config.yaml
router_score: "softmax"
init_std_router: 0.00607
optimizer: "adamw"
batch_tokens: [16384, 32768, 65536]
train_tokens: 253900000
dataset: "wikipedia_en"
Below are experts of layer 7 (counted from 0) of a mixture-of-experts language model. Rows are named router (the router's row for the expert), up (a neuron's input weights, with its number) and show model dimensions 0-95. Each number is 500 + 50 x the weight over its row's rms, rounded and kept within 0 to 999. Numbers have three digits each.
After each expert's rows: "gets" lists some tokens that make up at least twice as much of what it gets as of all text. This comes from a sample of Wikipedia text that the model never trained on. Tokens count by the router's weight.

# expert 15
router:567549480549430506420476584493593568433527463569506424489593543517448550459527510526445373623466563455466600512504516444486540542456441535415445509439539531437506523493459490446457517478502505464509490434493549615518486461376470491516446520543472415471436509499473508498524555521498445475
up0:497451508451545463491599457509505533426493436546564492514504488455547479545531532487584456520535507500488524581513443401399509457475470583439542654442516450564457478476407469464453532439452500402405517494489520477476441497541555532565463417533488481427497602424463516499468480585556498468
up1:546507485504546592467551493466499466558482506522608529488546436487488440531455481533516518540488530484477493448513572464507431515521406538461507549429548596647544459538500501523580542486525564426577456448540474506442478467607584499489493456514458560460511473546539566666479560451541439498
up2:476413429435436529518577534495414541433512407479504532495467456424568455544528533589543503566492455511501543496501491429495539485463520415588513476507436522486436439409516474541432500549549486371384500518476518512522462516494531451561502523397495477525480517434432504524465442450487605599
up3:538460525481486479526520535425504498556473535511511427457510503541502478515458533443483460433660455562451388533569525448457575482430525521461464487545628433555534442487469473552495407531548409419467521435477502484481417459441530452582462455458431505563524443477450488465516471408537436498
up4:517449357521502423540508510531509471484399499423543502510505398479514557516432426522528452463593503553492520463571508558531494496536527490590499573521504567544457522479546394561455476404542511477513487547465437545453479459447496615521532532483517484548566433527537512579484464584542441610
up5:480575416531522544522456495500472490503499435553426513479481579492536517482450522540530521493583444617451499579442561434527522466549447459522523582400518445542580538511564549505512532552457529437516450590511541538518605566419566572511521502560452490390552613482529482543541544524487539447
up6:493475479567494567555538558403571569469451444421540541549512467564513484449533548539565498505485458428553524496461376547512531491451508468560543514467649430551491577480399504566461521573449525595443465464520485469467389570499476518480524552508546467466526505530501447441538450465468511420
up7:514432379509590456498596487510484498451538553486548552508523420455506483512547492544551602503439487508506526563534474582448436404445464446562579525494492438478624497524527490523503611553578482529498484517481449459350529509468478474436391486435528500500450517484507545470499449539534500562
up8:509504579529564460519473554530493494559608458381545502482442519533465498477492489503461424481511488609482476511582475473437483467622437524578517460507487475568454434535453466548498511542473540533518505481534405501506365498493451576581420441470586509468536487425432467422513415456510459445
up9:537538429442440434513422528611518464555432509418539555440507541431536541472489501575424479423564522482471465533509549459443587472499487505551458650511513481515596569414542472495493489554464426496583432448524510528472476518531551497542551483453555478525473497453450409507518500585422479558
gets: " P", " M", " C", " F", " S", " L"

# expert 3
router:525449529520404502517500583519569560485413494533438505554533497453561479536525508547488480491468534565526553540551413430480540534494462486469458555414501527591599471490443461464586479576444573472530612604551457560479534543439451487452482481455502479475546563530440460631400515477526518499
up0:509445456483536461580556468351551508437421419455505504530537527532511537475509425499489563435482500513487551500453447416376475546552484504446481462524532473515432521569554485594413563580449527413485519477472478478491405538495492518594519556481526551504459458507442509484550494507550411616
up1:514486568459561503456527490551558571509516490482533458540490570588515498507479508400449409521613450656459467532521578548560506465512478486442462521483500558374407492543497436450514482490527507508466474500439552549512457367510442451525502432488511465579503475488434541480486583514451501590
up2:489500418477486575495420523555476571497537548494529454468500431491568567399499488515525520474460457546579448501443461373449496476447400518460471573511458487461523514543455483538473515508494498427510509525523489517469378521517539609411375469455562489496487561508447498376534391555511477477
up3:566587499464507421557576472490483503454556420420505500515496449557440411538542614457551524462481491509480442482469527521473452444549571631503565492539523483468491551512417448501449499543496473521465430550402407518493460508485584467547523418431512450411534496507459552516445487530383443513
up4:515529517624491552538532482525473433444472511412438534459498486411564495511513553508587399507444477500533439529424555516428476491566543553489511447512510526481451456510587513587372538516477458471498486607416515439509449485527464461486552439392505423512574542480480497516490413570436444486
up5:497478456428558394555530471451479606534418483483600495483479519473435591481535518480547465512422481452509510609549590460539545498458513534502423496430515483555466541493428482525525474496537529490445512541504380558455524458559518497549442494469510527422494560591447563449448556584596467564
up6:473480505523515569539527524457512490460506480562550547553430547508550567472444552518562479441609451543515579487478591552591514513483550562452506527493432451442495461554502538550453512528541434444498480559453461447543418505523524496523457640541551458529461473506400433509436426610450551597
up7:532473417602488538473540481536490609525378537487533583498402568476412490531517525484447497483470506502456481531567501508439448469526444492499574584504518508482558490477494445548501489506452584489370455554496567456427516587490566437574479537436445563540511507553439518537430461468439590529
up8:493529531532417519610405566520494532467433480532530562523451451536471491529504453447570513644438458537550497535520504432493455471439487585525449574507498549523506482512485512481432492577527422513524480445573496417550515553353501467502507422340469543518465573534522509488538490537498502518
up9:549460518526473529472408497496522572553480450478450609582440483431512549501513535488513466482549454580551501518565542438536424496472460449550500475434432544510529452511384461484520589510504479452468606527416492561451406508564459504429454468462446443360566462498471414477561494521494542527
gets: "-", "\n", " as", "\n\n", ")\n", " known"

# expert 5
router:458467573447540434594545492564544608532448395484555530556494504508498567499489596508512519497457375551468478522480495566484436505517510457462441424509425497453454453423512530585513468523443445527491453515551404428518562508584440420539517544530501476553514526512498571411490552470441437569
up0:504476460518546493521488380491520545494384404523490499476574521472542490520421557431511454441487539451532527609436436467489454532533470481550408510475544553536560579423437519543530474448444511456482419518521442535500539530358486435440445515526554460437377494575485512537512479555454487493
up1:523539444639543575483535396446489516476440539455456500518538497472595557517534449566499496579457480507390506467536547474483407462505525513519623519563562482426465517510469479472551471478474485423548497449520481529564440569411486504516490393450439505530447535478416543562455557589496461511
up2:494407516489465512583468544620471515395550455411524455421528510535438504522492460513543447396530426519451548502477474456502437460523551503502477596543535572483523622474480496505492505591536399548512469406517409507497483503507526502552465543473598444510511548515448511489455424572434436543
up3:548434472477537451547531462473488503505515508438495503432541397490506444504520400534575487406606570559551496540555461527538540589541469523479418512537506492453614545514495500452436541606534486576465495454451488509514489560486496505578414428554453495480602429564542511404551443536442522484
up4:558446586443451514584432481508552535449448556498521502584493533432521495518509551492542493413565516542430435471473570478503485545349517458475506568437574482577557459569552473588501525493508517448580511498472530498490532577465505543510488494527486481578418476566456547408608559539582495469
up5:548501558479427486575435405536441493437436446435530540514570566615567440509509472480547466501395468507461496474443524489427553488479572537489504568499457533565606540553528504532456549481565469455534595626551548428485531471476451578485494482470494459535493479587519496556478547500548590523
up6:549535475453489479554499502552452369518483457380510594501409500506557552525576419569484458446533497469521496545408601413566495419461457508436421521527489482517478482457446484502414519552539469510410500580525458527519496470551463463553501472525411608497542469452428488428483534485524455485
up7:559437514441455465533462525463462559480455509521517536620572538505433555440392458460417413473552475583494520472464508496437505457501513563450471573517559460477459462472514416493477507602508548456482517454507555454426489542337446502416397513538530479523490554455447541503570473507445487470
up8:532506476488568579515475472447476510529456531592583501484460541456583556378547494473463364430519507567530480465426486414548511507507473492462453509545581514547568541578537522463553595507541435515441472543403473425500432479523502580417511489510565551531473518448481513541442504497443539599
up9:462560476515513518513609520477447476559504537480500493418511483486532505477459590415481430509575554490478488463562533488452496514459481546586529527537635536610551507514444388483475517490500524464570558442456483450481468591523451538562459540585515616534476561543511491549631559483441479463
gets: " the", " The", " that", " a", " his", "'s"

# expert 4
router:522518434526501578432570400535502474591451505451458473524481558544407573518486437424638490508465445465477532415474508540482537519568505455468490516515462568499570436538486465475565491533454567550483435495512497415471515529568442455514494433562438612455521438557472405452456546495557560510
up0:525525479556506515590543488516461450578459484522612525552575431482515528482455459587524429503464540516516480473490550332444622479518461448502520593597525471511520500485600500548451464523510480448419551536441513485539552431524554486495450483436495526495420491430431424505464544460570537486
up1:571582415445475503508426499466402434508509533502455507531514457573471552502526556465481426495440472564471469414558390582506491490516562520508520435601465519518444512549478485396523527569541509485525511489619463421454455516543522409501515426538385521558528534426462459489545458428527523463
up2:512551606395486509496477503562509441538505580507586510481545417419501528514455476592535435539483495410457528527422475411463476555447556555530455458447467537488508597529472482514530459452522481474586461504482498510598515505556622502459444551467433545536550529513514505526446482596621537462
up3:589413472571484578523570427481469506552390515473553475520542496445533550492532570553556465576532543486553537507565485453465478506476510420575553544535536529569546523592577440493526546468528522467512562415554475482538481510539520467502445558586506516481631496444458500564453526544485633542
up4:567428444432492487488470429526573526565479496478477525567569535545538434529478514564517500473573563547506503530432501478515386508482337622554483616498498507536512442514415521519510616515398490477513508498545479538503548571540423463478454506563551511444476508496540407480538499509483561462
up5:578508500477518555546448508512447461587530532582505432593566486528595546517519546562535495398516503530413482421515493466515523484507446468505429536473495548585540490460574521513467569462628484483471535490444436462565577499563565476416539524571551491553486530440488475418470435607506577522
up6:486454489555457440472373471370522588454383438486508442490578435497518434539554501451509531560541431514473497506476410480514492531501485520495534468419518574485633510481489419370532465543498467538567594566512483570524463545507490573559516464545452572478449501511506490484547483489486473538
up7:531439541450518413499429516467507445572463548402487492503604502472493428548504480531479491491535422446505546488483448440500502514522561423509576573490548491573453558409481591564478592475452431530523482571413526534479552526409428401532495440499485434439391496527464420515513519508477531560
up8:510467541482525450570414390428491455524431449455619501423470460464564458456557504529493488474522459510515536533528515453567443497467469558457596519469430530484542462494423499611582457478498517525522496484485557528437544570339533435627551529536503469504536581527497465483503532500471459539
up9:521482460573467456507456538594503522497388527394561521451437485493435483485548474460526503520546461466472461517481504425520509477445465486545611556533577574525578569553488480573569539520641494456489576543491433444512510468474460441419467407443490528482599572467523492492521426516472567540
gets: " was", " is", " be", " were", " are", " h"

# expert 13
router:450498545489451469590519469582442552483513478458521539510566518430532530505504586553545549405443511551602516513464403486497468473470421598552452536437531663516489497601434495472438509588451550525491468522547459461486524490520503523557504511445540509532525563509555582583489463558523412498
up0:629466539506551474477548422515474472503440471448460607474456499477419542488493514502545455469528579467471455537538544573534470489454444432518497563613455505417512531442445492501598513479461563498503415561568452521511407588513471563435488480472487574446523427550548567527431495558480588533
up1:551600435582539524530368409517504595471411393497501535487528529454539463505510471534484557554526504526483473528465649542505513558472564537525521533483440515476502487507538586503552523425500370500523468464562433520528575493523475497589491530489416451492548544536541509532525531557405510543
up2:518483519497425531524524475527521576512533490490511461499434584478484434561472509463659458561452542526539440538476493424538562534474472566470540371553456417497608480519472471525485481490518495501402485522455443434449517503508503454406417509481546612478596486455429439521484553556466576467
up3:523547520599420588568538477606543527411484421553488510624401411471462570474492503473495487590470425540590593507490498473419557526483477472527474530449498511527529510495530512508464571487506521481512599490435498608433470436499563450575481469456482446489434449504493514455500479559464475551
up4:563449482485554516558503517538494460526462524460508504589535533514539494552441552507428482545453562571471427399544469544511444509483581503480474628488467491464544502435551520519564612482469496431502453457497400561414394579468481535482433470467524450519642513447410505471500533490435451485
up5:554541521533521532557547493544522506500471549488448497597487483483468405532532558395551453449540534479356479428444501446394533537545522578527530547488594575532498409521483528566473440534451533406486547545447496393455540436479467469522454487548493462533492516445438550459507487575497596457
up6:520439539565505612459540448416424563511551520471523509488460567533507569484511538522517463473514566470611555492509528413582466441505482435526604494470528536456597544487553486476514551467425551430420602484541503540562383482559493534537525533414496424543478572533504500473414485516546512529
up7:579536546503559594457501479503481418464524532532564511446503493505507450517501377529465510477611550492532414524538556468579496547524455495544538527513498487478567483532617440561517553561527508546418437469519585609601469407441546455478562600518477460490559499537451509533453487496573459457
up8:500510460499447520588519481558562422475471481463530547433492389454522465478527485557498494443479530392511518501510505458397417442419572428519455584496498428528569490495495482503427501529537438497544533562497520468468406496528626482456425521401525566436450511549483462469456376545502535450
up9:506568452507435527502513525514514505393494464544536504557501415516484453621470450565547451555471455571496574540583489517443427501462537490555467540466521506462550574548476546507489501596569524479482506543442443647427433456534503443593461522441428435395489432504463494470467425520499473480
gets: " of", " in", " |", ":", " to", " by"

# expert 10
router:589479425407577468453548398459442515506495573572582518471456419473538537523525434484485550481502560525550495501560517486522512482398516472524507574544507414579474475575537595480521558430576452548476470459453556550577529467516594569526456516552457477469596483460535480534565533490468443438
up0:517569522555558495540514492580428375402481489467466539566471486490588538518420491518485534452497571508486479466530564515517422534456531536631502459416524533489507558525572470612486507448502568428524498543536449468478515522387458522535446551551474483495455424647544476564497537489511535512
up1:615494486487466488561467493558417524425438485532507528523530501495474593557537511465450525448559529449483550429646534580466455471480535530541528547557450575499509445457469503583468602495506450514529538486508408518473524481426512475563482369553464505430519564557467536423477414525433457456
up2:486554453479546479474433513517526472437423543382457415480602414572508440540529568471463515543437496536483457405417506389527572521473524574447522479503476517552512481405433423454508513622483515514531523494506478519509497473411446455523487538530543455524500518436470413581592443535484508538
up3:510556496570514499486532348463506517340490412554629525532529434502492526471424586559495536532514492439502562458469472404450559473454474525532546463479491494471508524564389533481549498555545468519474585513479367477426498470517503541512444588442456491448522496501462497528514519552480495477
up4:540444470481539400429494439474557601592456471487488528490529427482470535512459481557445404414535438584520537534540496455611455389559424505495394574513518496466536465438438517527571522507460475536466498553529439529511458548508505497555540465412545519444501475488478488552452506499395598516
up5:594484435515525454472465427552472540557448517482487490494505395448549544472448429556536394536563516469541517415518539352476432592486524529550503479518482438478545524525534541575539531517570451516548631517473520482560455468474464535511483602517423444591456484504507545485526558514468467417
up6:536509466494377479480520473538572476508466549410531407553485531499511575564560469619466517515485506440408515584573453564431484458428486432468532504407439553432516458544522466517457556566407458488485424489581472569447473545479519417496587482490450516570463526504445428512491510507481550530
up7:538539526449546444514470506504446532516428552541481458501428488511554458464479499451503502560539371475594552586509420545541489531501507514422518483518508565532502503496495547636451499623552495495542426529534541454479520477543547528535523418525586432486551520450421519510386407571601482533
up8:548410507514335491487456469486469395516528490532560587459481550462503513441412460495559609562581463495537511552431476425528462466419520514467483468537653501490457483426550596517492501512435451481554523510489430468540520510528533510548489536562490444439496547421431448489518488453478497510
up9:467359535558542482528546528450493538507525485416636437452543477502550504529473505464492491569471446538551479480546482558473417526483417536519429560489433494521496496446401382466530510536461510509405496470564568521552462523468474581477445527515567502543575515598461437504465497513489620545
gets: " ", "0", "1", "2", "3", "6"

# expert 12
router:425449465480567407561579485556455419516542426343510510503551574482482449469430529606531504541568451441479460506552493534448481500566536442491490507501530468490542507425507445485487467491501532587505516548611523389511467560530407443548486452543455482506464445541518545396536542463501525470
up0:503381488553505510464447472571477459470486497506565406457461564439444488475543503448612516547485483547459554487502514523571457421519461551525482531526410457472449456443464454491565444525430572526419504484521513529472534644572446524536481425552513571472492528434378552404460536486542518489
up1:519449456472424469428474507510591480405508426439519596505436515420581473438515477502533477511499432516556457547406549476486444477514462583483446547528499497567442476525495506504479464552536480397422449635533434481529548526495556389485511504414536548575568554516442475428464450514492521542
up2:541577405512620475506488481401449557558463502663496523521505447484504501472493432506550429512549512497542445536509557501483531556567493580451563498501611475502471448497489462449535575476545575440525440537461542560463485496504593504461568494586485524493570443492544528435546519555523609503
up3:531502495599493512582481382409489472556496514559528499409460505554474546519446417503585432511574482472630521503535512459492495515534393456535531447483596608584446554511476568558516470428468506442504430519421538442494516454470508537570510483513482557518480519485525410526558495507457544570
up4:508555524481490603535472446565429455538468450588523603489384482486565518480555517483452531494531555487429542556519575529503468541461540459571580497391557542493604438538467533536457443556523593508592474570438409486482514460542520508485492450503509534472516583453458493412474436464528561525
up5:500520444462590463539492406486490544459511475492491589561433389476453460498501539540520539456514442433538527539462501525473485535565506528520527510535448548536540536536618472552354548507511537469508521564513490502515487552461470478528502434548405553535593501550336574465497509575402462484
up6:498512469610583412566519520382481505547468493466590441492610444540485403486636552516515479468519496402518430488560523459538475510600513430496498432491528441464554610505527467500418512473470533497497482459562418528545521488440534422486501419504483536527537493565498558435480469509490495523
up7:520459482518484416549576462404473531452467506497521540553477457469548403486564576546518529518564399493502497494550539496553512541562448562435557469478459435522447516413444538508483515562531483463546573580576524507562483576450396399601548512577508531575466486489473548447551559535549522574
up8:512461525587455462540534475444484447516498503489531520469475514555490583474433495533547421532587453523447459526512558497476495583514409521478535519540574518468585538446458452488538467503519438534440496595539520534626568544498497542452409381454484410492436506573548508382434458582433499515
up9:536481449500527478519556496547519545454395461475455547452530487502594421467422352538412548490544512512444458567502566461349430561542466476532462496513460491562547518461525474444566607488526458485572431549542556510573441515488479516483478441517492445459542435547528481476550546517486587530
gets: ",", " and", " as", "),", " to", " he"

# expert 7
router:503539516606529583572507487514418474487539499444537509450517471413543434417502571535550525490590502450492586547519470501485565502526545470561514521571431441400506483464530419503492496480544473466517505451461498462481542547508487477572509601461596485446388527444426480468470410530393564582
up0:590473457363563543539429483513449479393552468491619510469470424584552588500575604503510499584511499472463480458400504556507487505422463608486521478471458510535420509474460506503557593489540484442511514501454457520510527520513524430555486505530516483491513504527418541522579542503403445463
up1:505565451469517425528615432497510456468465445463481503543453407480482512589489444506518504476444520546430417565524509472389448459489497502546489492470603501555504480495441439595367434557568505556505457479502568517454427517467539508502473504449416389437486529501511532434457492472579434452
up2:465529377504420523560515512603361520424509533573540535517515378485472497588465512557550411536396555495517484522515466475473427467508440494529521463544502468490542573467540517503389444427547520519501473447421500480587444548485498557533497499527512458387492477468458439466501425505461517509
up3:488528488513477522556534576482407442455434538456612489524518503477443476597481509420441546553432508474525551474490485490456534394496562476492562556511593541494462519523494437497413572484478514455451555655467445415504499518465511568422513427422528485521473492464454496483510497430424417423
up4:480443350540513427519430461483499511515355474494521446464452524495555493468502486454530479470611498595519556577520550556418511554522448517473567459458477487539513534594462586465492425499515417491524494571421523488426470520458527544505476478507438493565517527580499517486481452464462640535
up5:533596482532417568515540525580509582593454427492524560555484460521456447486445583543587462541500468503595546474467529502505458606558464448613477437496505481522542579504554520526414428540506567543461480463498495498474495464465467461525497539494509593492548503608442371468536453531471482459
up6:513573445607487548555468473562439430513525604492555461561532550521551502488436517488419463504506319546427444482521604465484410515579522453448512496474410491547512476494508551518442507556547478487523467453423435523460442474548514496471490484499532494482525447507475396458618508503487547545
up7:552479432472467506550502517548560617568513524537393478420541417489504510519469512484529459447545599510482456443564421445521431504536498461480518537471459594523579572479574449491449468522508543442541485530524514525505575468454524528290523517461514491484560558581497494538463507558518505556
up8:545562583451487470439485505431410450538494420594454505499387448431547509504471544512456534518546462522438515392481532376474448489481504559552466497520548470493571492545547539484497485466458482560529508556429521467509377511457490502503526506494400475504588566547385383530549499522526466526
up9:515524477422524501524474457488408426551477556483564537520519494492481498486565469382536513518464415430546574523408566513467584478540562447451519606515496562494491490472515435497441564462497449440585639469500464468503530430558452480462528518419492537528418506478480455407491469453565606521
gets: ".", ".\n\n", " \"", ").", "-", "\"."

# expert 11
router:534509500450456497519513515547544383554482532586398518533430497572574497506590477450524380464479514441544493446527432482450526546538541581436517442518476429607445429487553501442398462457466575415526503589441432554556500481501519541399541480471514526501541514447502438549470494525503521519
up0:502614515520549469474520522516391503454514470521586509493472393452562544528447435458587512474499561633506407438491495508456500499505568423588537496430559569546472445504514535462404580470578472472543502555438424436530478497549534473494417485501466505490585472501451517442535509541419475540
up1:482571508573460443546492531440466512457509428476598482428485485541477525495486504546512426501466355496573487590456433438523525431539481536438418494531509549413518521482553526562462487514497442441539535458512427548515438560546500468579572622504481596527461468418547431428523523516491425509
up2:495409570440538469548421412390409463524528548523501525499477416496532564480490548571553514521460563494484512472530448446507469525441463501511552489502532515529552493513504559573411455430517552438582511441425387518541557482523475483479417475432535498481501478580512458374466510611496449429
up3:510477499522516431600512496500461427456462498489524490472490339485545555492520430560527540499458474600477540498472531352573395479432485495466508593414491486581436452374458427471458493542494522492522593536489413542552480532457528486485454533480547492493427526541464495481564465495527491445
up4:583449485554559616474489578519515409513547407553504489591467535533541453521516528525472456430448528464466519643545552436490449459414403544567450493560464441563532521500494519419509567501479537528473563515471461519498447471419503454464451493565482497499594460480455497498494450437482582586
up5:498473349497516537581640569529496656540531480394528604530489483498505477480498436577528468471519530473606544467475540435418478489450528433518517508487567507535571473484479478536435544497560501442518478609477487457540503482526584517433521481484448467472517436458511499511489488515479426563
up6:565415443535560488482441539619526471560524498502465527447576453517491465502541453559480523476424422485456569559562474476445406483477479425662448463391473646534545520448502523520491518563508514499491554580522477530416496494470480448493502449490498416465435487487504414511461526481512536509
up7:464449428491611548563461422540461470443522573545477454468552509465525465420472598410516439560506507522526505498474508530525519472535526565509544504437504511534412593507509524409558592483434466452452508608558519452536499433577492532449404459456478395514532468552531522519552554486455533407
up8:544447423501477463574499460508430489566576541478499539572444417488488541518533565517465440435520519464451412636528483480484477510542448492567607488411545434504409436540498543488503536468528490482497502550456440502400406621504468530457462520536498560560519506551472526524523431552526405557
up9:544531390527491482513497467467514474467470545466496476540527485480493504573400520538516439472537528496539513538461450350494536480415457443460596518523624510562597432561560425395481467441521384453515553532437532486524520430523476534433460504549499465442499542510448450468543551500536547584
gets: "\n", " |\n", ")\n", "\n\n", "==", ".\n"

# expert 2
router:503559374421438548474595454477526517506433513499472497456571421520530491552545420492568457526520490450383454474463476435465481524503542499553446554588518500527498579449460581443565449524546485475516490423466474510483529513521548549426530624508470440432431561565485563499478419469440525564
up0:531567497529567436541523471493494403515498424541517512524435532548398542541400498519469532517543410453423560549513397420587424558460472522518548531584442469555490529461530454556491603609495431430460542566489515534496487456528484457527475461466583425491552512485558509483514424511499536566
up1:472433445491578526527502463428433473435513513424475563490510520467464498487438507388375572516490436431450530507444485578506476499479542513540546513484432539551477416488466536525493651536411470495581470481557516458497504466575423515514502509540453536491517512440505395500607544501507435396
up2:520618428572513545554540511528423578593536465487476443467565443469496554436478495607579488428386502466459473468485504445479515522504474449541476538483508484540552441479501592525390479527502462442548525534459524470551461484494629519470453466474459554438580431567454432537538497504544492578
up3:572533500498499453529437445483523466448537451444487478537522430494550506513545483417524506468558557515477484492586546542458464506526505453426491528407505609513481539513525493521522548515489490383486508573513516393555444533501541535515388551582584407529403528575528548520600513495638435495
up4:539553476529469480527397560464519456518411419543508452534568564578514505581541563496409541568527411507609543455461531437457400458435532578535456489457484455497506471444467460505496590517524462486509563517513398522459480510480511418483460401506537499472519534606455452503443433526539575487
up5:500470530503430496515566572455484479411508437453568580514461476422545531415512465574499476435478505471518559481458493567365407482507467569512467484481522528564508436574450503495468569469531469370539572611465542520445548538528483483562442519483571482525471442466479544539466555585462441575
up6:544533493503434494563455577475502449565464551372505541530478446527553527477551517509493611549544482515464464503473499427547419536598581634421470446403546445554470607510471466496526512566501491558518463458500564466377490435451541512509482494491544455440525535479540453554547530485450471546
up7:533409566522600503521518455568564459499482455474524532563553536509485467554516442513522405490495468546518548546547475521451495436538438576553437533526557500435418560538554489601484547492592561457420457503419436492478489576510415505440414495497482572486520437598483541507432582572474549473
up8:507466529483513482624541472501570547543412511522474495465435504491451518484489502491437498534452395467441469489494401511502538530498435429423521533517410554486481580408550485570537438491522498531430365500461408532466530500501549520489478448430463548482491588463510524564425421460625561482
up9:504440433459485445531567430532474577476413517511542600516487447469453475438530505553407460497525470512447512489520440504408528463500480487428459482507461567522483467511510526573475637447432498430557494536593460517534416624438486489514486529429446486472442434486511511495432603574461418472
gets: " ", "19", "20", " (", "–", "18"

# expert 0
router:565508485488588494545503475423380514501564472533586536481475522543519466416506548407447548499544447442562450499419567477568524500508400520537511524542473459563467439598507524463405581458536405565489506429511530464435468479536585518592485469535550506440548474422544468479572472467477463467
up0:504491517429477423499529522453474531539556494507486559554507517546550543491401531524494500571520502457502531603470551536493394471480518495484527516415499532557599503483438510536510519419456479408566500554498466521511444545570508410499443565611460518476575470611581453434565440530577619481
up1:497567449501479439438499515457539547500465561459528489474503457537441459404528473510452475426520519548466446523497495393490433458455480524574458482472523449542459496365503531593505505465473486495442471513459536506594510649450430492468436550506564411511529512492511486509527518483361496648
up2:480506433478449525590501450482457598449448389457468487552490414473507522509493575596465506509424530481517480568581513544427463437474474496471548508553452473483420532425518430558461500416545482574516501507565513562580466453409574497430483499419551574409474509479519472501488568587571499500
up3:552499551486559573457516518482581552537536509524588414489524488544488498478513552495591539444486559550434553468600462520528484535383525489524491648402447504387564445536593516532519430477586491528546516482416423454503510492518497546526462562487437543532461460462480483536504430488421483469
up4:598536543456560544537522473466470524505492468471426519524494572459504473497493409444417486538535444514470466522490492442491388441562456545503463446419531533468451465508456462581427407488472504493449457508562548468487404464450447539532528461460531441461487492498522315430389497519504527591
up5:609522415498530466487529472476503492465513462482567543536526438499452565480605469446497426508402449526475461554468601455584481506384498471482461494554527542621471527490505504577527598484532469507496530436518545523394508496510531425488490474436510485562571600440496360536517544483518519489
up6:598458444570516452577504539486511469545407493446508599482491373527477515397437521529481511487479504552513506518434522492547441519595486521501450535452539467547502550427490411465573543450435475418537438493496484479560502632501416521505432416473515511435510440470539535452397439513460509526
up7:579490509540515375510522501559499414539504457496533455530466462450556558455361455472457436623474477506514485441493545460517549465451469525500514522413512577526526488542585498490611480548512507474514506617534497542440513567398487492549470536477528475453480501590479528442500527601477573595
up8:502434455510399416487429502470480493588442407613478545427511483492505602478477618536600471551545489554576518511458456592433540470566499518506561542455498566485481507519515601443517487493417516568471478513441423486528574527485559500539503463532407467479506573539562523537508522505492439545
up9:536524506645460498512509497426479548495571457481512481568525450519576526515581539527544544477468486498474464508469480502444513455484537468527524562565592407489555515540449531435495489457517436453512663501501478426577554482506441524514410495473446550498611542527429477406404482420478467439
gets: " ", " |", ":", "–", "|", ";"

# expert 8
router:565525521489609552490478539409461404472566525498492534526517468574535535517500432471440523494461514593494495401484550463561529503444519490478588451488635508365430500507536452563515546571566544525476498509522533483558453420417442517485471488402581508536478451563531521516515579496513583501
up0:576516578512509487522495505539488454604544498441548487475525549471556452565528621434455493525478538460538516518455498509533476526575471441516448543524505435584509579553450582505439583509496539527497486491455535475444598549510584437511542523509490447442467577429407482540613482380535538585
up1:533565404504496528495368466563389424537519559526489491458519451471493539569506477482443512498392479419507482546438505497539432522453531492549541481535502562587409479434411522495554508498549499484488504537530495494546411463581490462532564469600533504573586446555564530508593439490494422536
up2:543438411547456433516477484550403465538531563470532477568537456425394607488462514529481497491460451498510467450552523541560428633459473545489463545520531477466501453581406398532466540539558512537526552590456487387461495463418505446476408500498509502481482524531445416487510504471515472429
up3:470540503416563516539486441439405587436512506461460572572509457405532551590471513565453468482534492402515516563647506493477461451498460516590487570572505475503542503520443510517541518510520506443487532472521538537482420498462501522593511589428521491462510633560446486490427473530569558502
up4:548532478461572570536559467523454477442485525400487490486513446441547508423424494526480455573420379561546539440524544437533531556456489427589529497531482459511540403380483455501537482431562418581544533473527549448500503528450526528466421484513463437537490483575575524511502545589496420478
up5:485389492498461497496530399434465452504481499538526501431472506557462418532507580467593452559536535473531474559476489547546431450493526481459544514596576504444547529430488653542463522498450476472565470497493427431503439551496551537525538440466495540527538523500430553471472551396386543586
up6:456615446519560418514523432535447536524477489473508553489466524453524492449566484639505502502419509538516488516615519450446525438396427452474456501480557389536524463429549409480502462431530470410468600484518474464577486457442469609468489465530440449506482544459535523544506453542491491499
up7:505583484513424474521468500487523503497468551553495477457469494492536533466450459505504529507574581505520548468536500481497495544356420507530503452456540512474529502542433568404534545552524495579572575623417546468479435527572411443496419442537523534403467562422529460451467530572518618512
up8:534424487447480479503542461431478640413503448419525554561392473431527538477502495480474496501523531437483588504484479553450500457499455465511504616520475478450552561435418577550483520462508543439528462605473491530424544633488544444509569537512516572492455482486519504420564558517489427512
up9:599547471394571438493505509499501578511294447508520515508468588442445429489544497457494513450584537518507438560546502530528424510463444462605454519474563481484475602584514465477522497501553548555525522479530498489496487520522575478522444472504495567489487497552515422533502554471593556564
gets: " |", "|", ".\n\n", " |\n", " G", "==\n\n"